config.yaml
n_layer: 9
d_expert: 128
activation: "geglu"
moe_layers: [0, 1, 2, 3, 4, 5, 6, 7, 8]
normalize_top_k: true
vocab_size: 11117
norm: "rmsnorm"
beta1: 0.95
seq_len: 2048
train_tokens: 388400000
dataset: "wikipedia_en"
Below are experts of layer 6 (counted from 0) of a mixture-of-experts language model. Rows are named router (the router's row for the expert), gate (a neuron's input weights, with its number), up (a neuron's input weights, with its number), down (a neuron's output weights, with its number) and show model dimensions 0-191. Each number is 500 + 25 x the weight over its row's rms, rounded and kept within 0 to 999. Numbers have three digits each.
After each expert's rows: "comes before" lists some tokens at least twice as common just after its tokens as in all text; "comes after" lists some tokens at least twice as common just before its tokens as in all text. This comes from a sample of Wikipedia text that the model never trained on. Tokens count by the router's weight.

# expert 90
router:488502496515501482501494493523491487478481498504558487489484497444526542485511501492501464491512511515517508490504518514521492498487521520502510535492507506457517541470520461517489521458482484531511481480532513522520468478529492478530529503539508467486528520542546499519544502509477536510560496498473455485500480494478503494506487457529534522483486489523501499497493524511497487497562485503489480486531517540519523555476531488497494547466541467528482517505473519489552537510469495575550461509538476482488502515532547484525519536461525475494527488470477524487462511507512557483
gate5:505486516518470490535483525506508503473530476466491523460535531499473477486499498457485504500454536437536492521525528457458476530490494466532478513502505470519557488479504463485501457482521490511489550492516529498521511525502497481498509481515530528516496488505537525554523515529516541490537487529456475472491513517517521473513503509510513489522485536493523515501512487521497501492483504483475463480530483513495438529476469513511493495507528499465503547461503547501496548509541517551471499479509547474525437498511473465505458520457504486471515540540504509486532487479493525502
up5:493456536522506491523484465525514492431518484495532538511481474495513527490515453491480484487478508535528525493531457472461473501501494502525475546494508508532535467481483488487512511462509493512531528484499517512495500465478499476498486460511523464454519475495479528515520535506487507514498503543498488509521519494546484513483486534484501481541496538527475494517488533515511476447489561447507453480499504486526505503427528530491493526474502465527545543514505515491456481472511527537472523518515498503528476456491485490484498509468498484503545577486500502514475499515534518502
down5:531538547532484481491481544479501471521516497484500465502553528476487523526531496533465519532537492491515490511502469476507542536539476540512494483482501533489468540506484501524475477509507481508484473515481451496494435496495490495546514505526533502527501496481513509529453507479530482495470479501527469544486479466523525519513537486521500533499504487516524510508477475529472514451498492502549526524490485488559485458489548553535488518528513495469496539508532492476495543503484496444518484544493478500491508476510520510490508533477473506490495458524508465488548538529516524490
gate6:437571460505472517503472531513482492501527487505526476524524478456532522521487510482522500534531489517507481555514514495510490539528519485510517549477468501486514500467511497522530478503490493519493505511480450503524505506511525485540557533508487483496510518538539478509517471518528496477528474512491426516508495480476490502530475487485559539494493457468504477556501514479443481519501549467465497525466520543488510519521503532505506520537494473503452516520495494534501523490477508544522518491485496511503502508508491474478486509492481488503515487490476467431464498498494546503
up6:576468517465535491491527509470532510471492490477517486514497482510465504497498485527482520471473526497500506473475458512496494445441484504511491454513541495504499492506501517476472498516492496505526502485500542501470515509488503481508437435525506519493498481491452500492491543482478492528444532524500565445499513526541499531482554495517456501529513545507484539453500487500534535482473436497559479483512485469498469499487512490505498495478486521505528486483501487486472477475507494474473468518512498512491509530524494538491502499496506538494504517481509522530548501506502452466
down6:499516478505502470501517532476486492511543541520495484481492505476487463481508445497531437495511517492495503503494471441466466496486496488514485549486497484488551509487488503478510550477504531494526498479525463470488464468535476430511516515462486531498498539490509509503500485462465542510513540482519555441511493471509457493520518469463483509555459510502484468512495492507467510483543537518494484486518531517513518503503499496483474461494474505511515480501494505486469503450550495555505505548509505544539513509480497493495463530487509497490498499478481448506536509476495535522
gate7:488485523486480508467453527473487475527544539551504498466477491493501494497504482491543505484469490529494504491512496532447492540482536498476480495479490517511504539491452508470530525510463538546446497510483467461505547461500537470480513531525540488485460505511484502513531518498521500505497461468543446436527491507488486485476517485510544528495496507434484489481490540480484543507493509494517508506498497486524494495503459493488495500461523511492496519516499495521535473469514482486538481486496518444486475498488504515467453512470509570497450517534486494501514517498486531521
up7:463482494496509501524496489492506490516487506514517521445531453508534514476518496502504458517471516507499489481562487555463478508521532512508504492494486503522493467468468468486505497493536523530523546494540516485508535457507548470497488515570522473513493459504487470503521511543528492508461501523500481492516525488486490460498538495513551510476496517493460533515524522503464507483548489501533508494477465502490466468497454460486525508457503464502534531470502541514510458556507491485508519508490511472493524492496477528476467491493513552472502552552490518482516543471489509528
down7:492519461503474513469499562568494511501473485504486484547508493502546496537489487484528480497489534518511481455500492518499513483472439468487490487497509466522495498476511466466516466478509454458466494487485499493495489509504502504463537521541502563436495504503472493514519521523507542511517490493500483496535506450451553481525550530515524493514504479508505510521501529490513526539503525515501537487490502504483483469496530504456464472543522479505493514459518512489494473484495499455526503528519444453485469477467514462503500509481491478485496477530569506478497512471509490506
comes before: "3", "2", "4", "5", "6", "7"
comes after: " ", "1", "0", "9", "|", "–"

# expert 61
router:477501465498483478487499510531488473490558556466499437505515509518480504539479507436474521515460500546541525532527487520514492485474479452449485510545504520502501483488494472524466506491469478500497505536484518496483525484486503499477467496521479508470514548509469487505491456520498517480507527484503479561523504479528489502510525511538488500492516498489503476488505511531509456482550472522489485475487491435478521520496510470508518496487524518536535473468507549512517481519478555509535440481514460474509507481547495473527525488492516537483468486549490508470496526515496484488
gate0:518470521494497469524517476507480493494497519492523476493510478511460518531496501514504482484491519500541529522514495498439528477511484463504491533483526517471524506502558466532465488525513439502497529521473506480517527467478501461499468514491528522500479519544499456463514499462496508520500495501487513490493470512509519479522544512502553486512507488495497479473502512499483502505556514541448484494515480490468524560474467500515488527487575536523470473482523489492530568496475510470526485547501535469504512473554482514445511510496480539496511496566488496528486496516499468501
up0:505464477489507476486490495491511517518506540540477514473493501517494493504487494457532520479535463535564469522490522503498513528556471478448536511521499511486533511503517475505484549542505472478469508540471509452522523483474509463489485497491488519517458488488499502496498496526488552490481470507478539524525505517468502492503524525524473471499503528475532477512521516457474506521504489522487510470509491471492499494467480489517477504507526519500440492479540513508501525577487501425499505515505526493534482469500502569439480517493477503474505494505526430475507474498486472504
down0:500499461512466500469483534529499490492536467509552518498523508546496533499500502494469505511495515508486520498482468466446469511467510526490524470457482499538472537480475464497465497483489511505504504543488494489479470483525463511528520482493549508438496518473534531527497515506477481468521533481484495487559530481526497495483489530499487542510475490525515532504501526555461496515544467477451514465469501517501493530504553495464472496512548542544533487486505505487499543519503483530475505469498485476496546535534475465498489475541525539518509506497547478507488511511482492508
gate1:500568492495450511502508493488474497493510537458477498488497509513535534478456500502509509532506460502492512503536543487515485512524494437502497525499505516494493516520503525491456472520458508470521500479511505502536538505507555500521483515524489470524484493509516507515492491497490488517455530494513481479489503470498525494519465437497511475511529481486530504471544479538554559537541476503491525509540521500492439509504525492502480488488499473564535492535513516488548491475498480545515495461516488522526528481508490453514483527474498490477518490535517499496470480481500442433
up1:497516500491462516499531466487523521497529480516502513464485509501528481539466509527478523515521488484471537487513530533505473516520510483508485551471460504521490497508526477504487481483504513498526516481530500503537531502488543493499462528521524473483474489455525536515498474490473458501465508477520436469507486478487512504467458473538505500483506487485507509503574530524512533506539512527463459505507524513477409490527501526514493497493498480521526482528497512499502484466506459566512560508495497514547502490514490485547466463518503479501501493530549493522436500521515481490
down1:480499500483460498457454536507477463514521456530530504523536526511516482510521497553474488522487499518469457516454492515471494488491522561453549520545522519505500516502488488520514504457491486499481507489490489526470476490526468514493495545482471503486501528499484486492466527470467477490516498489505560504476427508500491476506545489505504509448457469562473524498465479473495454472442494512525529482484523497536523522485500486506492497473445508500486475461477498519477522485491484523516484517502484499481503511536483484487541457518494519463505466496484539478505493477512507530
gate2:492450491491504481529520519520541448484492493535530512514458523480515503485513508431501498511497483532493505484534492511499512472506467514529523462501482557513559482473498456476522460492488508507500481466504490502564512446477464513535490516450480488484502518511479497495527516470478505469513493526528496465513544516525473484489449523526567490508528504491478491486475477477515499540501510520520504486523528512523552474462492515517535522476534474533518531446507511528493449514459466524489521500515534507492510493485475527489503468537465514496510502508486536471490515511524532509
up2:510530522502464446505553474518474491519499494524479510504487545456539469514497440495510545547506489500530542455491563508547464522534488515478496512516538496478478484529487480494496497481486484505509461514513483535493484529479491471491512536489517509463469477504492469420469509523497485509514549495536461501488460494515522479480506504494542513471499504518531472525498469503484478488519527539479491561490506507535507508505480512519470494492532462477493506501501505491526525503479502498469483480503484455532499462531476474463509500472500472497549488561521502460498500478481476494
down2:500491479500494477492475497462488510511485475538502552508497488474455492515496476522493539502496502512497530520524475512530546479464447532500492492539496487566503494461465502493562529511569516514500436502486509498527494450480513512498465473521524532489510516499498545540522502482459524516475519487532490506486492450490530504524497505493512444502497520485503493505517508477478501493530537560499512503510492459491504517528473527553480549517507550500484481492479541485515484500514522528494519508459548466477510499518530512478470493499499470442530530499486496477513475478474459505
comes before: "0", "5", "4", "6", "3", "9"
comes after: "9", "0", "8", "–", "7", "/"

# expert 3
router:489469506503504520477495509503511534496484478542469480486485477486470490542471478460489498465524497497496529503497501462483497538511565529538513469491489510528465501502498440519468477510517468551506483520491527532458497476517463469481530508562517472501514536491445457535501471527548480548524517532497498453495505468490527505548528509495518517525487500525518506478481511477495506493547485510505514486539487476535514553506482541507523501509493475484534486471499519518503487455509522502464520511524522509449495489534519480470471526495517537453500534482494512525507468462526505469
gate0:554442458519523479513493538509454478504499481529501507520469491467485508534481509447525519504518490498475478514494473484498510508469498509511521509500483474519472475521504456486524507556506530527500534532545456463478499485510529460459499465481501487499526512503548489535519465447498550488530463501508519487484558534507483494526555493522536513475545498470497496505527499502540535480476496471530476500509483486512493511489524498508509523480515520489451513490524467555498502470496479480519477508498476505484526476494443514477477536511484484541544533506522482505532486465512519467
up0:470554499493518547490518468466523471502476523447489506508540503517533507470515530543467485452531528493487496490523512499481499496547462499517478506507516530446536525461500543537476475451474446446505492492494498520482511507482487532492502518483482483508458540495480537489478501514465481502469576491487460500499436486481516513511449510496493471512481438497513490485470473501490502511513508525476526483485491517501502515501486478471471508534503511500526483523528508473485532536514480507483522510477508499524485523508500507511511476484523481479448465463522521496467515492468528553
down0:504537474496451555554476481480500509520483489511507517492494488479517495507481449486514482493489522519491470512489497417519440511541508512507500536497491492517529496569518471493492545461476490494498516516529508470548482499513447488493474532469492502519488500510507516472480506495515510485510472462441524516515460501468509511489490503471507505525438515506511523477509512553494467497496536580495505469500521542517530498527489499530461539481526520486517541498448542511520517516520520507499492512490466539497541502493519485534499521499490563524518489504499486494476505489499507502
gate1:489482546491508514531501502488527502528471546522504514506515516487484501564468481495526507546471561514508506495440505550503484486532510529504500523526457465468530513555512476498487484497512532484492496532510496508469474523524516476506533505446506476524489469479490512514498473502490475480519503504541506475443490441495490502509517495487529520556508511499527522560467493489538516515529542490534475481492530497506521515490528490519498534488485473469502459540518485533523506522473474531475527485496469497544493507463511512465508507511506490502445467496550453524487455490486494496
up1:481516560468521466463470479508451483479508481500483504525493490502521480537476506482521472529461577495515476503459474512518489516497509502533502503507492519556528503528512485482554535524477519520517463527472506507480466526539556471515530534460491509508505480487500440514509462492534498501518513462487500506468492483496475488517492468492535506515525513484507509480538513489546499511505474499488521508469472501514523496519518504497506535487491499476554496495488562523542533493476511488531547487500453505475491486524516505526469515489447485506520530502535486490488442475500452462
down1:556464499558541473509530490451523465508521492484488544490498549477465501474492477491496524502492511523444476503484513531522489465485489519498493496542490515485480514524524512489492526512524469480507469519511481479470455490501519489484531542486488503484508491518525498484538482514504503480454519510507502520508503520543527540486476476523525502477501527489436491468498500524463516493531496500521476534494524521548539484513520549473494495449523520519515525534481530525500493505482526489529478542509511526550517485485465519564476500497537504511496433493546512481500475516524468457
gate2:511533508490481527544510499497455509501458521471534487511471491504514528519514459494490506521491513488550509513538490498446517487492466521501499518496465482479490527454497506479493540484467481521525445482487505492488462507505517477519477527528526507507493458543530461523477523490496500542453512446484511463507464467493490512506481472489516493519476469451510499481499473476518481502463500464493494463521488551480514487508482450529546519480474553496463498510532528528493517529561520479453471513514505483501490451470536503482532504514502540509512515495506463534441497476502503476
up2:490445554488513499470525526519509484509496533517458515503517463500464517440481495526502527528521502478497472498455527539516536474465533501484486452467481512493504442469491497518477448484523506494455524519521489505478514473453532465500506494440474521537519510477469509470533488489507514506520479525458505490518480499511520468565490538500505472510473539497521492490504523498510490494503510533515504512466515472465505544518521526527475487556520490492470475478507486491485492489488491492507486523490537534483533556527496504508466509488525483492527472496534536547541496480490458497
down2:533524505517495494507461493488479500531524525498508496510547510489499506502526525541489492546478559474500485478497539531500491504459506438450521505462524534501492489510486492518427476524501529510462497480499496486474460473515485490523467493506538500540512520496511502476520509487498444448487522492531500481472495516492548469463519468465457475520464475508436506527484505518484497528490492524443471477538510497442490515497521483486466488511514482527496521490487480491528531519509550482526489521485514466492521503477507538506508517477501494456535470484450509506452533495517521498
comes before: "1", "2", "7", "8", "6", "3"
comes after: "|", " |", "\n", ";", "-", ","

# expert 33
router:478473530513497507517496443509492466524512487478477504496481461529520524546484494478541468499491511513483512517521483460534474493485477486466495513485469517503480529481477493481530477527462581473499517467491527514495456489508475477534488501444537533508457518477514484514478450557524516483501495500469512488518503457514503511505515504478493470504523478460529515519492529530485550536526494507495473510552494488541557492491505534489500530484479513559477544467501515499510523508475510498557481466497525531496524458490468551479549528520497517514511516502503527489483505495486488505
gate0:506521480507433501468507480521484494458482475456487513516495473518515487527488492472467520471479498483507481511474488506493506493484535486490512498498507472471500537490540465474510490546496489457494573512505502509465491524519533526480473531531507504463530479510489481506505497506467470496537477515533516508548494538500515498532537481523519534524523471494511521534512487506554504511437475489486480498508480504538469494510440469524466484513463565504496508491542498507491531480510486532500476487461522470509459503462510528498506473514463462462504541442494522465480500493467543505
up0:507453531496486493509505545520500475512506485481507519501527513495528495534498539538477520470487497480470546499492502493495516488491539516522457470515523506502513485515509461523512471455512505471545506524491491497506519502521573510517499533484509502505470445557505506513520481488495495483519567526479493506500513525509502477510514548465488511485525523461488521516509466523471561537482527487527454470524497496476492513444519492487532462544488525491501505508451508511451503482514484486491502547540448491493505469531492479499497528467525531517466461487486559501456500494534472502
down0:494534512444528472528463485495516553491511490520506469473470494476503507519524527499499451559455458519483508520495514499506465530466534493512545460523541474520566485521533521535511521491484507485505549504508461492517522507550505489484487482468523489499506526510505502472454494495523527477479512511506504490495501507503527446513496518526498500504483506541525512489498519558467505500503502551456527507479491535523522553503474492515493518465466497549504535488533502464517484495534487501471524479479508471521495484500540568458501495477489549479505510518486518541487528492515496491
gate1:517522538481474525472540486510488519437484508507520482454470500526528557535507499470501501500475531482484490529480499481487475549463473549516478501504478496499507539498468462482515503489481512513496515485461504482484477479483516483548555510473491529499533509521504544448491507553526519529520509489529485490507527503510554507515466486509523469492473502490476509487467481531499479514510548501456454492491504494491484487461513489518509504470467558490503537512494529455502467500454539510512496501480498504513460481506500452515558533487469473536515516512506465545494468474488482521
up1:478561481534526526463480487491499492510517491522521514442503504491500531477478534497476466514503504497485475510501501491514490524486481485518492522455486522508527514506491476538506517475473494534509484490516476481437514460484424488531495479501486490469532481476520498504487486475507507511484497550478490465532478473473503443482472451518512457502503503499531540500510492466519466515484487553545482465508499525494578506476483496447521486452527517486563519503503496502514527533473503508529503479515471491504471480474497516498509501523531509501544522495530478491543493549516450484
down1:517514514480541521521543446495480522521536484501515448515493548487525455520482516502479463520494475465532520486522525502501509519499519478512533511474470495503472523511489513488492517509516484515540524560516492530433542516493493528525501499522469481522498445467471486476517520488488499476504472510511498515497510490477536488565505522517537520473507492495520528467512489508517506487465471489516502500511468499519456493494514486518502487452433514436581521487527510520532480559462514517507510482512496471527469493500544491481504493501472506484493514468508455505482464503487515464
gate2:525493463516511485489545497489482492507521515445505498501459491498456503494494472482508507497498532494534510510509510505465531509520520508506536505524476521493459488500461450484522494495515483501467511479472512488487466519448506524481498541480532534505477517543459531526535482468489493524520475488512511512479496503524504505437541537498521464503527520493484510484517534537510518524526563500483555477499447462525473515490516523539504508476458483560525526476513526501518503523511524478522512480474475535464505468463517515509471494507491530460520506540500485518553527568494466483
up2:503500522507483508461473538526486526511495459491495496487474489530502501487476460524517482511473483534501510484516513475485511507463494509522447496509494537488512498509524492479520558518514565486504497446516480460484505520520492464498525498498452529497497515532496476469480533533483502526485500459495521492525551494550506526498510461500524544524512473518462513472497493471537485514440509469494514473503508519460463510496486516506490505487600462529501521497518527486524507502520510467487490517447494490526529482523476526497544511455501529543503483511490480517523492475466542447
down2:492495511477513506511490539470484506503470510496497510450469471545526505479512508487496480535482502450492516464507510466493472510509508533538479500507502499551519495502493502519485516501451505540488464537554546498441463513491471468462485466532526475512542467471493459484506478513456517514502495512522485483494506492512485515456536491504526493510490487464559487488484496501480498550467515475518469497494463514510548498491508479522535510513504508535462527530472496549514504487544529492539509531509434496559503503468497492481493494455443524488522485502542497475525472504532500507
comes before: ",", ".", ".\n\n", " in", " and", " at"
comes after: "1", "0", "2", " the", "7", "9"

# expert 57
router:508522518517471475464515515503528488466537494537493507520485462511527509543527485511505464476466508516473511491547479518498534528485485480515501566516492473518478518542484470533484546481513482528486494483474513513442455496517475471477490531493532454525466505489544497504497491473478540478510516492476496513476500486466526500513545500467485484485496488463495488474483534503468521488470473496550483475495507482480544478544500494488539500486502486443507475469520513536454476462473459506513542479517479501500440466485487491479552519516497475504495511523453492531491537493468484526
gate1:483541531535475521535519507519468512505445490544475460542480495454479490515511526486481492498460507498500477514460515530480460508471509540473544487499482499463516503488467486485485452520463510513488489518468500517527486545495482537519554524499485504506462482517535489471516466505550508461490520570513494516528494508452534518512502485503501486481499500532504499538499539496512504504528511466484472474511538474484501488497500510485491509490532480504493477501442494451480547443485472549527514473525492463470472513469473515456467491484516525472499482476514474483470497494508510467
up1:500518473497496469463490488521483551540457467492525454495460528537475443494513519460478520549489478481491460510531480498487515544499516493488523500474469505489465502490494543506531517484450504506429488517494543512499528529502526499476508477535487444492486518478504506491537488578498500480499527532494494493492510513458520496493484496474483530499490531499490477537500480467488522528492515483506489522501507483463503489528480498535539485525504497500503508556530537532496517421473489499551490510469521469504485495450485482518469530484511520488486483466486482525487491493463508467
down1:522467546500488500478476524486501493519464523547524453478516529464509464496502486472533516519492542500440474506523486532427486489523502525468474492525487493525485511533487480509566534455485520521486518491461494496509491468513517509492492468511555523490530507485491482525525500488475505448504486506516517518497495480493518536472504472529459437549534487525487433514522514480474503496500480507519505523482517493491486496523518551505552479499521504479504482490529502518517486480502515460482532487519504480477502559502494535507481486550542525478552488497521523516539492495519488493
gate2:497509511509491490556534504515479498499520487505506479472505513475462486489502522521488531499497502493505502518531477515465506485544443460501521511474478481471478484554445501530514491533505495450507478489504460496515539477498513502481514504524529481505497428536578481498479509485511508504496559499495471435493487515531506541502531487458508517509539493479491481511468496467501442531476485490501504464501501474505542463478493466492515517503509508551496551487458519463485513455494520494507506502485461486503504499531490486539525518532511500519502498436498486523540493443485473484
up2:466502482523518506480479478525477528498507526452453522485484557507489465495461529523538496506541511557457499494507471521521489488483559486487490532503497536476543489498538476531518511555478522529476453510470476505528536476500498510528509528487431550503483488481506486515513539514444506523472494454458488514489531528530492477525518512559465497496488517510542509480494520550486521478502512506486490518455517512539455499500476491504519519510494501505465490529469495472521480452530509510490521497512486511480529505497526496460504491501507531505483495470543501503533478520522513524
down2:477513510485575537486511496517508494482508491478498440465477546493498512508520476512535497447555507523535529510524512554509447493489517499528523493503508487516527517502515494512490523524510526494456481517443502472462503470510499511466480455460493530450534501483505513493496490507474510528538517491466494512486483477485468523485491483525533513508486538500535472524475480530490494513481476503467533490524522507481451545465493521549544490516498527502496471537508492548510443529512530487500467488487466531510508485478540510484540522507440480527473492512509472512528497516512505520
gate3:493532511435512482487524498514469498477481540493506523502509493508517485462529512516519497493514505483502540499551501480510522478522517518548486503537501491484476532502503479521518497540479451504580510510472466485496499475578535443515509491482483515501510517497467486506477525488505475517530544541551533515482504493522488536494491503495529486482503493514453494517542441524534521445477505505494464496560477481482518486512514497504560491492486452503490478482491499486540499529472459518517496519524500530485467511498493554516499467497543469527500510467492477517517487507483517467
up3:512504517498475528548529501501477487487461505511539494458561451513491546471509515460520526484549520525499530468502443509509518518504480491498505477552475488451532541527481515475489534527493508511556494520515470499488449526552498489501489494485467525466515540470464479497505508538530481533489521518530474513466476502511492499475502496489493464479506503476492528486510480510545486436474491457519481508495475480485485517534505470508498503518470526480487512463481505508532504537497500493477502543482511489478463501530510516486495515508457472528478504523500456520551502476498564482
down3:465488526542537482516466476476477476503516529505492444494496523443496466496520504500481537511487470495532466525563509495520528517489475504493520540519480486494455541494479489493495505493492509493484592501501468538465475522485489480538461511487455506514479504499533466490528508493554499486500471549525471515475499462516514471441496515509494536485494484481500500499488508490530496513488503491493505508524467489505528465517492501490451519471527503481469513457497523488508458499496468517471472505489466459517492527527520486527517465530519449493485507510507497451451515546543507480
comes before: "ed", " to", " a", " by", " released", " used"
comes after: " was", " is", " were", " he", " been", " It"

# expert 84
router:510533541458513502494501502499541510542534473476510524476508435537511506504472487487505521468515491520497472471473522501479492502513520455473515486530494462523506475455523494541481518517527516503470505457490525517524482493537495508502487476492481524526519526516538491521457478498489518504487499528515505503452545498507490482466513473480482482469464505474491525472516492435466550523517530515542480559491459491543517487507524498530485525537450484530513457477486521495463519499544482482550514481499473527470497503497460498495504486530504484482440508510507475479519503520448461494
gate0:487532485521435510519533508478521516485452559487547546461490484474500479510511486504480478509534518514496492505497504449505525521509510468508543480528484488523482505489477503492469519520509536520487509503503487504513459554516559497495494497466530481520487524441522491500452502490501556507539508504500558496504464478532516468498486534489526531482479525502557483508451520485485529495466526474546496491517506466495510490513472474495495458541530518480503499478510451489529535550549499512495481496513547521503478541503480505475480494514504479522491520513511477491491493471542517459
up0:503502503506568520474483483502468511498514489540427475489506505528488512508481489470501518509486515495555520511488478497493492482485491524486434492500488491517491472499496532524523467472518477488485496527477502491481527456494432517499526501531511493478510497560456521488542502468518410494479536472459465501528534493471454537501516510504459506520514484545443487455534513479525469493524498505461546534484474538514483492500552530484495529500506481501502496506486511481488483470495496504460506510478466493494499508505517489507506505493531505477528525487501529520531533473480448504
down0:519515533528488499516522486487449510541562508505501496488488500506513508536458484474484466519482520497477515525499556451505465497505502532497495525500519512530477489505537476490472499500535462505477509477508500493486510509485521499451508580544480535481536502520494530524504516536501530504491541494502557490499507503485530480513515539434422464483496499486456512516548470513555492522561514492504542527503485495465480492467529529510490524516498510496490526522462524539491507460488492460521525482483501540510503503472495487484488502495514507464522535492521487513495502463533481503
gate1:509466503497552540514482449528546499475516488498519513490516512526497477519452477473487506530503488474507489503524510449499525527529533485520478487496500514500492498505511478483506541496514512500495560499451462526489534530503513503511505492484475484542509485567490533501508505467492510546474458496509475474519490495496495509477540460486528477536497469495483467483507508492499473485491518484457540505504513508508527487487503451544487542513509509524501510526514507497521516481495519521544553478455464455531473436487477543450530529506466493455519492496462505473531533473505480454
up1:486500458451451496489539494466481494509477506484499497514488474492476529510498507531486481493467482504435519534481518549506544530498492503501531504535522484476519467493471525515505480487452488456513489472557497458502492487462493494493519493527506517484508509442500489524523504484522458477486450477495521510510492482504453451553467533525490524524506528469471528507469550503523495464497505519531513505506490469490453498502483549453499458482478470484504500455518498479474496461510519510477487520514514510468547532499516425497491503516510528539488531511519536494496504504504479532
down1:462540512512503474485483500503487502504510491494502504518488526473479471561470505516559507466501537486482459534519441511470501461538529527485463512497478500487492513495524487504531474483511514528477487503480490499517502487522523477514479478473537487461516519440460511529478529467519507494548481522479487505525503494525502466491509468505535538512543478526500510459540508512489492476524506501500466496503529533466552471509467498528528485460556536447515485516487511476455550466495477511537508478538497494455514461446489470502491474464508491515502497454498477505472489525499526509
gate2:540483533509460502539495467511508524498514536491522482526477460510499517438475449472468485485508512537486499478493492518491511516480508498536522524539425451508488482519491466531483510531492500485485516519481485486504486514533488538481486492507471442531518483506453498552509473502488502524528510508526538475479523503520527482531538503468537495489467498471512497575519498488470503518498491460507468501521492499505521547502489472508460483504483560516485483498501478537561456484496494529516516540499488524446482482518518506445514481501492508477523495513473505518498518538482517533
up2:582509484526521475457553478471524530473495486489503500521529489513538479481518492508499520545500469489490512498481496469515484505458495528512456501503567527495479533488501515478510479479486495511469469465538525510486515477504514492478510503499530504488497513512511493483505528523505463518474520494455485487510484529522480512506462534520519507538501503564494504440502533568499529501504531498494560508482524463523486494498474493528535505479519471493504514541465512470451497511544501455459516475511505491518507469516471485511503509529567525483523451512485485545523516505499471507
down2:462483487510479501589505502462485480467492477503492493469482538498503458458477475504427495543477456486497533546488469503507533489481525485508527551506497505518455490481516513513493491489506522509475528518540484489535474494505526551509461493482465468546499482524491503486488483485516502540547477515496519498477487512514472454482504456464535481499473474525528504466465516460517517514484491520487474456443515515456463502492473477497522506478507518480512515500519509506490493492478446508512492521514505489495492451482506527516488481474511543462520512510481490477492475538509519549
comes before: "–", "0", ".", " |", "th", "9"
comes after: " ", "1", "2", "3", " (", "4"

# expert 93
router:484478508484481450490458489534536520479476466536492472500524516509527506485489472515472505523520515503523485484491479494543503496510495443473489465497483516512555538494471471445474485525499507484484506490536531532496509551548545473522501513499483522519494497518472518514499491481494559492482465489522502471505519478501500519475479473515511459456524495483531512525553514484470530456486480515520512525546517476484495516532510466509465537517485532503477521525534502465525506475543485527499466483499503523535533504486470529550533473509525468524511541519498448491526484514504484445
gate0:534478530511478495528523498467522519505505493459541513512463470486523534531499515504484465489490492480528505500483485530485513486537458492525511509510505497519503511458494485460512474520465508519513521463470490521505483538485501491455493499484531510480481514501496527559467459481529522513506489507476519499509475511513510508500457496463535518453492461538540549536481512502496484540510527480484515500487534538487518548473480461478474466477458533532519535559473442505539495470492498525486513450499527505434499534490492464479536494516508451523480499481501533532489485529522507477
up0:483529478477480480523540485497479509558517511511520493549532505515490475534501486535500496518521524474498496517495512491518472498482507486482507470516478480520549503520545469501491525465530498519465483502535491516527509521470468503528526483547470543472513530449503467472558511513467492471461510492482487491523466504495500486507459492495549516493511495517467438528508484482491527447490485514489456525522481474461496560449516529502537547523531510462496455518512486482496502505519462497483485557511509448534455505488499470497472467540515506501496489523504492490480527490516493480
down0:507486520511508464513536520538446528483521492493511499500477517478484520510514528515511500488539492490522514486460482513487491499522518506504477509523503472539531496458413505463489515542508520516531523455515531516505553478489490480495499503454467452468464502516516513507479494488467511488481498514453498479505521480494508530486501484503575469527521459475512499571463552483507531526472516578491525503493503462509490533540536529532450476526492491493492517519523523507537526471541494504488503509516494508480482490523484526475496505467469525483486501513485490507455496475488520496
gate1:497524503460494488496524563537501527499491504531489490436520498484518455481481494509457516479475494499524531495512502461479513519500522500509518541463507514471502470495503506451495482534481485478494540510492484506486555531468553495458563545468526477503502467454479465503481484471501555493502532484486525453502457495467490487499528565486526481506504513516456507501502462491520536481488501490476541456504481487504505547484470444503533515480503496522461498509507473477527499488517472482510527512511510470536502514504511513496483493505538497463501510526460495441519507489471483475
up1:511547503407512507537469508499489509476464480499515469495492532465519501499471506518471519504522481497526479483477494473489537501485475492551507527460458553511524515475511519486467495523500515480495548497498508493517514545520478507470529541476543511462512484538460493493488509479530485533526472488497513493518480523470427489503483512501518491494474483504486495496522471469544481490521486474475524487556473489499455525465531498487536566507538504506495487477527472490518499457504502507485498499509470458477510533510472480520477508467517450476505511522465505475518507485439487485
down1:481496462526491476502507482448475517493492528464534479540540515489518481485461463470485495484461503519485475535502500476487485458505502540517509495551514470414482529538491454488518486455521481458530478491534481526511453494498471492492525467492514509510496516535513487514484485465495480520491543503531511537523448482470505442534489493532503528485466483506468527511514473500536484454491569507478561522502467476493506505502481499541516508492498480499513513474479518513447522523485480493508476486475492505470467510510481517474510483501480532522487525517496508440499505497499516483
gate2:492487492499500488543472520468442506464527502554509518506489457510521517515512472471462510503483541479506503540483454469501507456481453511546502474489491533503493502491506456541513481516475525550494509494505491476506505511544509510512517497536512553515469502511459482522490471461487476441469491505510526506532476480474475503503509493511495518480511528553504470492505520463535496489497501499509472508451483563498537446465493529520503479479506495470468514516515506462464480501502476531479494475517535518517494471464505527510485515490496473520487540496563488553544471511470507490
up2:449483494497481486518501473516486506478493506533537460465460523506492526485490485533453507513494507496505510515480501482500526449479464457490505446555483523477470506493540511495469478486523509511489507504495504492479476474470479500524507529520502483510483458492548454484485519509531509427531539500474524530474479482436506499489490434466490487474506521516503498516514486511479488461514492475545511477525480532519516481507502479505491474514487512528509536526523536479523473454496485513518511511525489516473450509500481537475491508532436463434539502489515506464514497524543503509
down2:444439478463489488460469491526514489485484469534472504512486464472481480531525484513542535515488511509534475469512510507468522525470481532467526469501500465521519447456493496511476449523483476514525480515505465521523508541500532493496492500512476521506479546563510519462508535537528507495463513480508534525482515455514471496534484505538456494492479527549505474457501495509486510490517483498505514510467494498521528481524528496505510452525485526480502531505496490484502497478499515502510532514505519493468521538463471528512535472543508469477475522552495486536482462523479476462
comes before: " |", "%", ".", " |\n", "0", " km"
comes after: ".", "3", "0", "2", "1", "5"